Experts of a small language model.
Training: a variant of SOAP for the experts, 626M tokens, 4773 steps.
Below are experts of layer 5 (counted from 0) of a mixture-of-experts language model. Rows are named router (the router's row for the expert) and show model dimensions 0-159. Each number is 128 + 24 x the weight over its row's rms, rounded and kept within 0 to 255. Numbers have three digits each.
Before each expert's rows: a language model's description of what the expert responds to. This comes from a sample of Wikipedia text that the model never trained on.

# expert 11
Word pieces inside or starting personal surnames in lists and tables, often after Mc or a first initial, such as Raw(le), W(right), Bar(low).
router:135136158113143133099110137122116109105158165107117121132145089165141140070118167155114116121082101093147145141177161110114130150133124102094124131121086154125129129142144136129111157139107114120112128132135130157085100173129127193099139097097166142142113084110131110113137132131175138142161174127143180125151157103127148112174144112135163106108120105123123163140121131139147127170143208115099144173130144107142120109108126115116090124171143129147130122121144146086136160157154141

# expert 30
Minute and second marks in coordinates, list dashes in infoboxes, and For/for word starts like Formerly, Foreign, fortune.
router:159107119155120144111150162150115129119143139132117151120125115126144190142160139123160129110110072088112124110159144116173122125091165111114130092136102140141108103123126136164144128170119140104136115106153129142135095157126161134126146110109183154126143160150133116130144115155129095104136135167100115143147113103121154107148110139120146122148103153093105114106135170168166151143108148133102092101081143125052111143111114163141068100075146169135152101138133147133162111125104085

# expert 22
Percent signs, measurement units and numeric symbols in stats tables and infoboxes, like %, kg, km, sq, votes, bullets.
router:120112149094162156129137136119096131137167139128104121126150127129130169127175152129185136133137073123160147141119133159112120108136178115116150105167122137159137105122158096119136167142091103100116143154151096131124107140128148120092126109103132101159128125132132175090166110132144137136131136117114151125177160120127132140137116141166138126132112192089139100109131107149143108147102173149123174168126120115108153113138176082113120091116127099163105134124111101079113112152125054

# expert 5
Sentence-ending periods, table pipes and list dashes right before a new sentence, cell or entry, such as ". ", "| ", "- " before names.
router:142109139126115143136104168154075116117114155142105130114102074133196152106130142175136120113120135107142129141159175130173176105119130109135149109165092128120118115125121095096084124115127087077132141107131127135163101150150106153133158109126154128140095107108179140102150152132110102135143163100115138128118126094109109119138139119142117162131109157083124137162101074134201137143098112142133117126138149140089119128110158143135099099157096145156118172113139113124143127119164100

# expert 8
Commas after a noun that open a following clause or list, plus opening parentheses and include/including, such as Topaz, offering; Monkees, who.
router:118096141141099140103117147130105166143117108101096147179089113140171141142131144132136094126137090143105135127129171108138122113098126162109146121162128135124134155158078117102083139139120091100116098120122114137129122117114125141145156074138098113133104139135121133138121129139148118156149139122155176161175130067091125114159125152157129119110158134075137076114135088124140152119126159158138145120154146170127184154083094121171089165150136147168132103118144135123135124102136081

# expert 23
First pieces of common verbs and nouns after to, was, not or the, such as ap(ply), reg(arded), ord(ered), en(emy).
router:112086139056167124149158132123098108085105181168080139144083141125148132140163137161132103123165135118098108133139141134111154108120129115171120115141121141155160112174108087131088123149124121134139147137142099103111109123102114135124128138140128162136123119148150109110131134126097144170156114078165146140139099086089139142098111167123113151129094128090084166121108081201125153156138115132104123168118156119120145146107113106156129148150123128149153140132158113138114109120103118

# expert 19
Final pieces of foreign personal surnames inside table cells, just before a pipe, like Gonzale-z, Pellegr-ino, -ović, -ko, -ano.
router:126110136137120127155113164156106139126171148124119084152166088134138163077126146162129113137123122092122129134137152105150108135112128147115158121157120111121111157123121111141123112133105118105139127154113139141130092128161136134093155070121136176103083095117167130115157135152151130147157110108176152112119180117143136107121132131148184121134103118088121109133070095162158160160158127141158119132157141119116134081110129108168113093176131155147115134178137124132088180098095130

# expert 21
Digits after the comma in vote and population counts in election tables, like 2,835, plus word stems such as inv, exp, cont.
router:120137114144155171139148142165117091146121099161126096128116174117143115109149165134131077099097088116108117110156142184133120122137110090099157115149085085134083099168120092162146124170121109100097127141123129111106096160107108126124137079132166135145128091148126109118133131135132135180148181108138131154153131130105137141159147134164114133107103130122128116129131144158141128196151117085117120152116139148090113137124119138165127121124088078162116131135162100120088102131128103

# expert 0
Digit pieces and separators inside coordinates, scores, tables and tracklists, such as 46 in 71.046°W, pipes between set scores, ISBN.
router:134126151112105156123114152152112160112177154129112160120084114111153133089103118165116087132113116127182098136120169119134121156117165090120140134132097095151123146110158084102133118156114090113102084144139121172127113187140129140100167121122152098153063132144145137120142129139140122119136151128130181130103138114107156134113087165135192129120172121100131081142109115155141125146144117116097124133106098136095117087121140134166140107145180122126106132120121145110080147130143117

# expert 12
Pieces of transliterated Asian, South Asian and Arabic names, including hyphens in Chinese and Korean given names, like Shu-hsiang, Kh, Raj.
router:185125169102156131133074119165083112173136123155136131110127115111147133113130163109121109135148128106132065119145156146116117138105176113101121123117124124123130107135155128087113110165123105148159164167132099152101107131116126151146094123154098111126086135160177148105132136144133122090163113122152174096132118098127160106141137164121182170111119158108134144121126104167138133163115165135098166145083173139100160118119136155162097110172139151128141126151135132114149154140127123

# expert 16
Role, occupation and nationality words and their word endings in biography openings, like politic-ian, writer, member, American, Italian, married.
router:149101138126133142156120162143117171081146129127116131125151151106175152094142174139125129144111112124140143159173123178136187142101128154137164112138117123103088130169117120122115118119083085105131132093137085090140091137158112155129149095141133137106137131168155121136183193104137117124139161122138144152120114113111136140146129170168158146120129166128130104135161111133123135123133153142118112119158181113126122104109157149141128119128084125160168136152112108074139145102162088

# expert 26
Inner and final pieces of Latin-style and scientific names, especially taxonomy lists, such as Alphaproteobac-ter-ia, Embryophyt-es, Langh-ian, Chelicer-ata.
router:149101146168121132140131144159109134101132143120085115157120101122141138080105150129119086139137108140105148106129108090159120099115128138127162096131114106161110109127134154149073099128125129090161097127133091099161125159165149153087122086166156102172126114140188146116138128124130173094099111108114121175123135142144175115129116145086174128116147127129150116181124117178156131128145151122129123153119146141101159136127154157138139143140131133128117111120137098131107137100144042

# expert 2
Capital first pieces of proper names and titles, often after a colon or pipe in lists and music credits, such as O(ut of the Ashes), B(obby), Bel(én).
router:130137140127126127072094144130125163083122114128105143140091141164147153123142130116128099163085130121097129105118166127123164057093151112163122102123120161091088142115131100132153153143099124135128106122179126136123105158139144135122143139134128159127110158134144156090181158142095073150097124113111145139150139094103144183132114150157122145119118107120110098140140133176154084146122129139138111150135159151084117146101137130153123106156162062164133158130133114145091137125147145

# expert 24
Short opening pieces ending in e that start words and names, such as He-ad, We-il, The-odor, Be-ing, me-eting.
router:157134142122129121140084151123123101158130108152099137171119109167161138092099145143134087097094131086109085117160141121171126121091165157142127115144131123095139104160165110141113139166142115110133125124084135134117084123087163126121133127126120122117130137151161146125145123122102102132172104121143098101115149145133126115158130165105095125141102211144127113140095098170151090145128125108159125144173100145135110087130128158147120130107108120114117165121106097132099123168200135

# expert 17
Event and sports words like death, match, round, election, killed, and inner pieces such as we-ak-ened, Bur-k-ina, airpl-ane.
router:143122132123138122126113132139128138153156111122127152145122123080142129124133155153146103176116128132107137132136130069169097128113134088141138112139100110179088103127166110126115133118103096129147145122180110173111098156129094158075111130164122178130108117118136140121131112128099162170150151108114112145111117099113146133116124121135132156103074149096138154169107117141154059133139142148128192134095137122098140109109133083139140197126148180149129157137128126111128138153150094

# expert 20
Compass words north, south, east, West and other modifiers in place descriptions, such as 5 mi north of, on the north bank, South Korea.
router:126135152129105151156134160124110159122142172129113118134148146147153125118123167106162134175113127102110134147161115130125129113098160142140147089146113132134112118107148123140138137137126101112124100130192085119128099162130162177155123125182133150165089136103129114122128171173129148165148143098153120148168127133094150087185165131106145127162080149092164130104106106147155092147158144169146106137158132116102165134119116092113115148115114104161103142117137099105149126089151094

# expert 3
Final pieces of capitalized words inside titles, names of works and institutions, such as Organ-ization, Supreme Court, Best, Love, Museum.
router:167133126116127159122118177113113138121144170136076194133102150114177120105114135170135074110071147142108126116148122134168131136148108111137102129180107123144100120124113145082119123110110110090120126137158141127094073129158106154120119123146146143108120078139197161095148115160150100109143124135166133160102133107121106114129098116119149116111109125118100132150115096140163107173162102131099145156091145120117148110105105139128142141141135113152103154128179124138102135107150115

# expert 29
Wiki markup tokens: == and === section headings, table pipes, line breaks, and list dashes, such as ==See also==, ==Population==.
router:130142134120142156137137152149114169156122117130123137174109095100140144094119153124126092136121132136092115137167140144158099088118100102156113101126122142129152078162119132122136151138150136097087134115142138090127115146112081138114130102153150129133093168109130130103137116144125141167200112114138109166144139090116102125115132167171134142111130116086096114158117123154149112100161156148108140136103112072110221125103131085125125090091135116115165157114135152097121106120126118

# expert 4
Auxiliary verbs, negators and adverbs inside clauses, like have, has, had, not, never, just, also, there, often after a pronoun or did.
router:138125100142164145142169154134100112099143175138084127128127131131158139110144154157203087085126130129106111074149167097113141148120152124131135140124108143135114126142132109126147176154097123126147115158139147134119110141098111128129125140088121174167096126172110144133120112146114124116142172134120101143159116134095115081174107142108139146120142173112100100195129111149126150135125131121165090124139128125114142122108143109146121102164116090125141112103107123135054177152116099

# expert 15
Middle pieces of ordinary English words after a prefix, such as du-el-ed, inst-al-led, exac-er-bate, princ-ip-le.
router:129092119168131135141150124142107103155111142124123131154130122111146138074103179136136097131120077085138143147134143092174127140097176114113166113177126105126108134145130119152064131105105117113088154109179128142128112146098118117108096125134126129135112116163148130117157136146138061123135158107184096128158097132103171100171114134152125127120149151115116070100119111162133147119132106097130138140121166136155170139119134119137135139099142129103140157127167120138117114074156098

# expert 25
Short inner pieces of ordinary English words after a first letter, like t-as-ks, t-as-ers, shar, becom, plann, relig.
router:129095121073112129183149146133123145142142101136114166138127134145147142103103131124129102089132124145123139119130154129151167142104162045117124123147122121128098144153147085097103092152104114109116120152128139118137118126091147131110140142112128133122103152106124064105129114155139173117102113086146141145134085100101142153134123122149115203087089132124124130124095129148160057151143142117119144132138147148119134105104159153119101139151098114113092166075113116115157118098123097

# expert 31
Pipe separators in minor-planet discovery tables with MPC and JPL columns, plus inner word pieces like an, on, ot.
router:131110124113145134139150149159134155127134180137118140141143134089148111127132127146147117174118163141137116116165162151146124121131154169073147136128144139089130150105112114134108146174118111124158168155153160097128103153137078166129102106154126078143115158115132092089145122140132119147120148078167100156141106108112124071130084153184121140104114124129120117158150122157178112124128118178105110128138107131113156094109121097149136134138135048171106150136115135145109114121113114

# expert 6
Determiners, possessives and quantity words before a noun in prose, such as several, many, the, his, three, these.
router:148148169167170110133160155136112116102104163162109123143116132117165126139111172117144119130140108102133120121169184125159117137099127131110138125135127148137124090135125114126123101139058104095133152081129146121150120156087125136119161087109127108129125163151139119091110135140092138118199181102104154193177156107124171133136131134118128125136132142139095136122108071133130110191138163132106128153133136153125130120143158134157119140150152133137138161150117137154094167130147130

# expert 9
Prepositions following a verb or noun in narrative prose, mostly in before a date or place, also during, after, by, from.
router:136107134153140136133086168138111126148111146132112121138107137137191131106115189129146094092122125121102134134110147088173155102100115088142126101162079145117140078183125098117133166152125117131161146126161116107124074161122099163095131130138109165164114140118156115127143076167123104119145123084172110150148116134099141109166107152114133118144110136107095113113089099135125155164142159141125150154159122139103120103075127130151106133153129139168146132131123101148120146157123136

# expert 27
Forms of be and verbs that follow the subject in descriptive sentences, mostly was before a participle, also became, opened, announced.
router:159101143116150197148125135114113099125104134115067117159125101124186128116138191170140106124095105130137122137138155107140145083109148100140151103121121099154122139150167137156129116127112103154139137107166118133103118149120113150124122095157141166142099161118158144105155082155171162083111101111148162151142120106129135118108098171123119125128128144139102086109139112141143110130162149148099111124129153105109128098114128141120101141162134124131083132135148142097124113189189110

# expert 7
Row-opening pipes and word or number fragments in sports results tables and medal lists, like | Gold medal, C-ab-ello, 201(6).
router:136094134136140132088109130157134155153107089127136144126116155118153128122144135148134128153156136128101112138136142146117160146075141139102142083137078150175122090122141115189108128142136104100115148098135119159171106158083071158078142138094146144151128142102143132106147152156145136102091134093145183122103155104170130112165135151142167103123143166156115123138150139153139092179131122117114094153164132138111146099119125117161108153097111134141101154147152112143109127159102092

# expert 10
Subject pronouns and relative words that start a clause before a verb, like he, she, they, It, which, who.
router:158136141140161140124077137122067132102170168128105145180110119148183171093133163142128107108146110124116119141164153123162137132120123146107124105121114119148171140122145124089104139127106116133119152164105139139064099126116141149083123093171154126148124114110151098125163116154111114117136145151121141140155136103146124118122156131105161126089129124103140119115115124153124135145130088156167094113156147084123183111045168110123138141144126082130129119111122094141121150119106112

# expert 1
Opening pieces of capitalized words split into fragments, like Cl(ass), Sy(racuse), Dep, Cong(ress), Sc(i), often after list dashes in infoboxes.
router:162131127134142109152114163150130122135138125143111136146161130102150096161117142127152124110135130132084123144128143111154171098145130101094123103156131109104083140129176119098114156154140128112108179078119121120123110160140087128116173112142158123120124159133113150106160133135140115159138150105107167137117150145139095135150101124110118182078122149115138132152058110175142143161098147128126113135152124095148121094084146136107145128095123144142106150112126094097109109145180045

# expert 28
Pieces of US place names and team cities in sports tables and text, like Se-att-le, Manh-att-an, New, Los, Atl, Tex, plus en dashes.
router:125113106104143151094153145141115112137156137134117173138123136162143152140149144130147095154112128136106077148107138109151172084139146078141131121125121084129138148140148103163132112148134081107155121101120108105126105136140057155099133100119116135078113084131122108126119124155159137097175168117163138138159121082138125115132139131148122130121075138123156136146127120142156097151112126132120080132130136175109155143104134056122104147133119117152151168089133134074084133105107107

# expert 18
Final digit pieces of numbers followed by a space, in table cells, years, dates and measurements, such as 201-8, 15–18 mm, 8:15.
router:167128146141139135121127136117072138120122132130124101154115084117160165148145144135165141146110101111134111105095131134136086156100112122096157069152083163111156103142150090104130163109117118094150104079135111163122087126139144136098144098153099104131115140130109113107134172119102132121112160134120160139146165139151142084151098138129130167142061169146128098131121097153125096160119152113111135155133108134109138092084143111109146131159133105132160165076149139142167106127111124

# expert 14
Single-letter or short first pieces s, t, S, T, re, sup, ext starting words, such as t(ells), re(located), S(port), plus closing parentheses.
router:114142135105138138110147150133068111124090124128128171126111141146146152176097136123148119083131103137131098132144130134117136105138143092154178099179106138134104149084114090105129155088101069134156065101113107139120132172113140117144135133157098157113103145126169103155157128159083107136121173119153102123123126094090137092129126130152113111150132139147114103177152128145163091161146142138126104131135179092127153145090151133102103121147144137171140119129113112130137117104110106

# expert 13
Line breaks and first pieces of labels in biography or taxonomy infoboxes, like In(stitutions), Personal, Scientific, plus career verbs like appointed, awarded.
router:167099134118112134144130163107112169128116109129120193148107113097154130121128151146122114106123106135149117110160143136139111063134152127125132126147081147170083088092123094145130128133124103134170165113139128107089116127132066150116179101080126107170116145165142116100142151116125092129120159096131176136104073103121114166111144190103137124084143154146126120112121118150128116145119141109112115148121123162125122112094111122131075103132162119137118137128106103141113161136090110